Below are experts of layer 6 (counted from 0) of a mixture-of-experts language model. Rows are named router (the router's row for the expert), gate (a neuron's input weights, with its number), up (a neuron's input weights, with its number) and show model dimensions 0-255. Each number is 128 + 24 x the weight over its row's rms, rounded and kept within 0 to 255.
Before each expert's rows: a language model's description of what the expert responds to. This comes from a sample of Wikipedia text that the model never trained on.

# expert 37
What it handles: Table header and first cells
router [128 134  71  98 114 100 125 146 146 100 159 127 134 131 125  91 146 102 128 107 120 129 124 104 157  95 131 165 172 114 102 123 144 138 133 129  96 152 107 122 156 122 107 141 124 202 103 149  71 137 122 187  92 114 161 120 145 148 106 164 122 148 109  98 108 178 190 128 112 129 137  96 137 155 137 113 142 136 135 185 129 144 141 113 175 112 116  70 115 135 114 130 121 143 113  48  93 155 107 126 148 113 140 177 115 140 137 113 177 124 125 130 141 144  89 113 111 156 152 144 153 106 102 114 114 143 111  97 111 131 106 173 102  96 103 159 134  96 123 111 115 124 127 130 142 140 115 141 106 115 129 131 168 197 147 161 149 128  86 114 126 129 132 139 156 160  91 140 163 143 136 137 137 129 151 179  94 140 127 104 153 107 123 122 155  98 120 130 129 138 148 138 130 127 107 152 135 128 147 107 155 137  95 136 155  92 156 114 129 133 125 128 150 140 103 125 130 129  85 122 123 105 111 128 111 156 143 152 136 160 147 111 148 135 139  72 108 166 106  94 121 136 136 159 140  90 146 181 152 137 156 132 140 125 145  96]
gate0 [ 83 180 120 154 134 150 145 102 144 154 136 143 153 110 107 124 123  76 141 102  84 129 109 104 140 128  95 131  93 114 113 124 143 131 158 146 162  98 116 160 135 145 111 121 135 147 128 111 103 132 134 107 153 168 130 126 141 132  95 151 131 120 110 138  97  99 137  97 159 163 117 120 134 124 173 125 130 117 113 118 129  83 136 150 170 125 154 102  86 152 121 173 122 123 177 127 138  96  88 125 192 133 147 121 120 129 114 163 152 135  84 150 153 172 106 140 172  80 146  78 116 113 178 130 131 146 141 167 134 170  99 146 134 127 133 143 136 115 120 128 134 108 111 119 105 178 116 163 168 143 110  77 167 133  89  96 123 157 109 130 124 138 101 109 102 112 157 159 158 140 141 160 120 125  95  94 113 155 104 160 121 159 116 134 135 123 100 133 116 132 110 106 155 141 132  92 134 136 166 217 173 125 123 151 129 107 151 117 174 124  98 127 130 175 131 126 125 108 101 129 141 142 109 120 145 123 124 150 145 122  84 147 101 132 143 133 125 122 158 150 100 148 104 117 108 130 153 141 118 103 110 120 122 152  68 139]
up0 [137  98 140 106 116 139  94 140 161 159 109 110  78 113 152 151 185 148 127 163 131 145 123 131 122 118 120  88 142  71 187 146  99 148 111 161 113 134 133 121 142 132  78 159 152 102 104 109 130 122 136 124 152 143 119 135 110  86 152 139 133 120 127 108 111 139 111 161  99 138 125 136  64 151 134 130 119 120 125 124 133 157 135 111 124 116 115 120 114  92 129 120  94 155 132 115 137 147 113 162 127  95 148 132 140 136 146 140 132 133 139 144 121 179 138 100  74 151 142 134 160 131 123 136 125 123 154 125 112 148 168 118 124 101 110  94 146 137 137 118 151 125  92 167 151 100 140 103  93 140 144 180 121 103 111 183 125 140 120 133 136 116 153 110 121 161 123 133 143 110 171 106 169 159 129 122 108 131 156 120 118  77 111 160 114  76 132 139 125 172 107 122 127 172 143 121  71 128 119 124 104 113 128 165 102 162 155 121 106 102 175  96 109  88 124 116 102 118 132 101 148 172 138 150  99 136 139  71 198 101 127 106 129 105 144 125 121 117 120 112 129 108 147 142 100 125  75 172 108 129 131 120 134 115 199  92]

# expert 17
What it handles: Table numbers and abbreviations
router [152 103 121  70 110  83 153 162 101 115 167 133 133  96 139 100  73 127 155 112  99 130 116 113 145 122 121 137 131 114 121 146 162 101 113 110 134 128 113 128 139 142 123 139 127 160  89 119  86 128 122 167 149  96 153 142 141 138 113 137 120 122 147 102  88 138 145  93  91 109 153  73 137 131  99 114 124 134 169 115 153 128 155 128 140 118 121 106 154 179 119 120 103 133 136  65 109 137 152 120 135 131 149 120 135 165  81  95 100 146 145 134 107 141  77 127  97 116 102 161 136 112  90 115 128 114 128 124 127 129 159 168  84 120 132 125 119 130 106 114  82 136 141 117 109 162 124 147 148 119 134 145 125 115 167 130 143 139 137 112 120 105 157  73 172 177  95 121 150 108 139 159 175 112 133 127 102 126 109 114 136 117 146 137 149  98 129 127 117 119 146 117 129  96  50 138 155 200 146 138 142 117 132 146 121 114 137  55 108 143 126 109 152 137 137 143 140 142 126 106 104 119 105 137 126 121 135 106  87 178 141 126 140 115 124 100 163 130 113 122 122 161 170 101 117 121 122 157 122 158 109 138 119  99 101  46]
gate1 [137 111 152 169 102 132 119  75  98 110 116  99 133 168 139  92 137 157 151 139 103 151 123 132 127 149 136 175 119 174 144 102 107 147 116 136 161 130 141 131 120 137 138 122 152 169  98 139 106 129 149 115 135  98 109 145 101 137 133 137 124 137 167 136 193 133 115 114  97 151 125 129 126 155 148 131 137 158 126 114 107 116 166 113 107  95  77 129 124 148 130 140 142 148 151 137 113 110 146 130 156 118 115  84  91 142 128 103  88 136 150 157  87 136 128 145 160 127 132  91 146 115 114 111 166 176 116 153 145 160 120 139 131 139 144 145  79 178 139 121  95  81 126 129 144 137 106 179 167 122  74 141 150 156  63 133 124 110 115 130 105 146 129 103 125 164 114 128 134  86 117 124 134 142 128 156 120 135 141 126 131 127  90 152 106 109 148 136  72 111 120 103 126 173 129 140 145 142 160 153 139 128 110 125 134  93 173 116 130 167  66 132 128 155 150 132  94 159 139 130 156 108 130  99 146  76 129  62 130 128 128  97 147 127 118 134 107 183  81 148 188 167 114 134 125 111  87 144 125 124 124 121 117 135 158 127]
up1 [114 125 126  78 127 144 161 132 140 133 149 143 111 104 110 155 133  96 117 103 167 138 140 151 149 141 135 102 137  97 101 112 149 119 133 143  95 107 151 141 142 128 125 117 100 107 127 155 140 139 157 127 132 147 150  91 156 116 133 162 113 145 129 114  53 106 160 132 163 117 120 137 141 105 109 110 123  91 110 156 124 117  58 131 175 117 196 156 119 113 155 124 111 105  72 111 115 154  64 103 109 118 130 152 149  95 127 166 162 105 101 105 147 115 172 130 106 166 135 161 116 134 117 129  98 114 125  94 122 149 135 135 113 111  87 129 172  66 119 116 165 158 126  87 100 110 147  96 119 154 165 159 114 152 141 117 127 145 174 126 132 104 118 150 140 104 130 136 100 177 114 151 128  81 149 132 124 127 120 122 144 126 138 106 149 145 135 131 212 145 138 146 118 104 143  90 110 121 111  80 132 144 135 101 119 123  95 126 112  99 182 136 121 135  92 126 172 114  98 134 100 156 126 137 121 182 121 161 140 139 110 156 116 101 124 112 139  87 124 109 104 106 143 169 129 126 140 123 149 116 130 118 143 125 127 130]

# expert 14
What it handles: Numbers in tables and scores
router [124 133 117 123 176 108 123 152 150  88 193 137 124 125 143 113 138 127 140 147 104 134 115 140 188  93 146 104 156 145 151 165 158 114  92 112 119 158 121 158 107 132 134 164 171 157 115  92 128 129  92 119  86 148 135 153 125 143 132 103 141 158 119 123 115  97 171 117 102 152 135 101 169 130 117 101 166  91 148 130 111 114 108  89 127 173 131 162 145 160 160 130 135 121  98 127 175 101 161 142 114 145 128 146 140 113 131 125 118  92 127  69 159 136 121 164  89 156 130 182  68 109 115 137  90  93 128  90  97 133 130 151 128 169 125 109 160 137 110 139 100 132 105 139 137 119 135  62 157 108 120 110  93 137 104 152 102 147 133 111 166 129 126 166 108 110 161 122 127 125 106 141 155 157 121 131  95 138 128  97 118 186 136 147 148  89 127 116 139 131 129 102 134 127 108 122  92 168 166 144 135 138 156 153 141 109 148  78 123 143 107 141 158 172 121 151 132 126 113 108 102 138 133 161  98 136 165 127 111 149 159 128 131 114  97 104 139 142  90 129 126 100 134 102 101 137 132 130 128 126 129 157 131 115  77  99]
gate1 [177 145 124 117  98 123 137 102  92 124 122 145 123 107 125 132 131 118 134 138 115 173 110 116  97 101 176 130 139 121 148 139 156 111 129 124 147 123 127 148 169 148 123  85 111 137 101 144 143 115 115 147 138 108 131 130 110 123 147 127 134 132 119 117 127 125 137 116 125  95 102 125 113 162 112 145 105 131 161 151 163 131 142 137 157 149 111 147 132 149 173 126  96 105 145 177 127 102 138 114 129 126 124 153 134  91  88 107 135 149 106 129 111 125  94 145 169 117 139 112 150 145 114 149 146 147 106 139 164  86 160 124 103 127 151  82 118 105 116 113 171 142 120  83 160 115 135 139 109 145 106 102 115 144 148 107 135 152 107 144  82 157 143  93 148  84 119 128 155 120 110 130 176 112 120 149 110 124 147 121 144  99 137 130 105 143 126 113 110 105 155 119 204 122 131  50 118 143 145 129  58 115 127 122 164  85 110 144 175 124  47  83 118 152 106 119 141 131  99  82 127 160 135 171 117 136 116 168 116  97 109 125 125 191 137 129 103  94  77  69 105 145 168 134 143 117 112 128 119 155 120 119 136 102 137 165]
up1 [128 145 106  89 106 114 116 173 106 174  93  89 135 136 143 138 127 140 139 133 146 114 106 126  66 121 136 152  89 171 117 103 126 142 117 127 122 131 150 168  98 136  98 144 136 147 151 119 131 117 142 167 135 125 124 153 118 144 129 158 132 115 101 174  98 166 144 126 129 145 145 110 179 161 150 142 142 162 151  96 126  76 153 118 150 151 115 149 129 132 154 126 107  68 130 159 107  51 137 136 137 154 124 129 131 124  82 138 120 105 170  90 119 147 131 117 155 100 133 132 100 139 124 124 118 164 143 144 140 100 135 123 151 158 135 112  74 125 118 137 148 107 143 133 145  97 125 115 106 145 177 117 142 135 130 130 145 101 178 137 104 140  96 108  94 106 118 117 166 147 141 139 115 113  95 101 113 129 135 111 116 134 175 120 146 133 124 129 158  89 140  88 153 162 106  88 111 122 161 135 151 153 119 127 134  95 112 142 171 150 132 102 118 111 112 127 102 109 102 113 167 136 132 154  96  88 116  81 118 102 146 140 122 118 115  73 165 120  94 125 132 142  85 136 125 145 127 103 107 218 152 106 138 122 166 111]

# expert 61
What it handles: Capital word-initial letters
router [126 117 132 163  98 110 125 112 132 151 131 115 140 108 164 146  81  97 154 135  62 143 121 149 121 152 168 119 152 150 158 118 118  75 144 100 116  83 123 151 111 125 100 108 148  86 102 122 158 114 124 167 173 123 115 122 156 124  98  89 149  90  78 112 101 109 179 104 122 102 134  95 118 114 136 115  95 153  98 111  95  94 147 135 120 122 103 144 148 192 126 147  95 125 135 136 132 165 134 124 119 152 135 106 143  96 151 100 127  80 110 171  96 122 113 140 127 144 129  71 119 118 102 127 153 179 145  88 133 131  69  93  70 149 131 100 137 146  96 154 145 132 142 135 116 158 145 154 114 129 116 120 131 116 133 143 129 143 126 128 165 165 100 148 159 137  91 156 150 108 143 143 136 128 114 111 124 118 135  74 121 114 148 110 146 130 168  91 103 118 144 125 109  96 134 144 130 148 133 134 138 140 150  99 109 120 122  86 104 120 116 127 107 103 124 176 137 137 136 110 127 191 122 105 130 128 137 132 119 147 146 155 142 149 150  83  89 123 157 151 130 125 120  95 126 146  82  97  99  87 124 100  97  99 132 131]
gate1 [140 143 144 141 132 125 111 145 178 114 130  83 114  86  84 132 120 110 129 107 142 159 122 131  79  92 130 138 119 101 110 129 126 121 137 154 113 101 156 158  82  99 128 111 122  77 115 140 178 144 101 154 120 139 150 147 133 134 157 146  78 147 149 155 141 115 156 137 129  99 107 123  95 157 157 160 106 160 112 113 111 118 138  91 105 100 150 133 116 155 112 138 148 138 108 133 157 158 158 133 139  75 148 114 104 143 153 137 103  73 110 117  89  85 161 144  94 125 137 100 118 173 121 112  95 149 137 127  94 124 141 138 102 102 121 120 129 103 100 137 159 133 106 149 120  63 114 149 183  86 122 123 139 108 103 144 127 145 105 108 167 155 101 129 135  77  92 134 142 142 185 118  91 102 119 119 137 136 135 106 117 131 133 133 132 107 136 137 120 152 150 128  99 144 129 110 110 165 160 124 137  93 147  98 140 119 131 147 139 132 104 138 135 102 139 162 168 140 142 138 157 158 123 104  96 133 181  98 163 146 158 113  92 141 127  89  77 109 155 109  71 130 125 127 133 106 127  84 116 178 152 161 109 129 126 142]
up1 [135 103 117 139 146 131  97 155 156 107 161 143 140 111  87 136 106 150 132 103 161 181 119 150 134 103 122 146 130 143 125 121 149 149 159 146 101  82 155 134 131 116 126 167 147  84 129 100 176 138 142 160 126 137 131 142 139 122 141  88 120  99 120 162 159 135 173 129 153 116 103 128 114 145 153 145 128 153 122 137 143  93  96  84  92  98 136 130 102 135  87 138 109 132 137 146 153 150 145 152 117 132  94  93 123 144 153 143 119 126 119 130 110  78 127 141 100 116 171 134 139 185 131 103 129 150 102 165  82 156 175 152  98  96 113 109 125 121 127 104 123 101 141 151 134  63  77 140 153  84 130  93 124 111 109 118 138 139 123 139 159 104 108 102 145  74  61 106 136  99 166 132 119 132 138 143 176 125 126  99 152 135 114 127 155 101 137 141 114 151 165 113 133 147 101  89 140 129 144 133 130 111 174 102 119 108 117 119 124 125  80 167 124  95 118 146 144 126 173 145 141 179 146 114 123 120 176 116 135 119 127 114  99 125 130 112  90  78 138 111 116 113 146 116 110 100 109  85 153 168 156 139 101 112  99 144]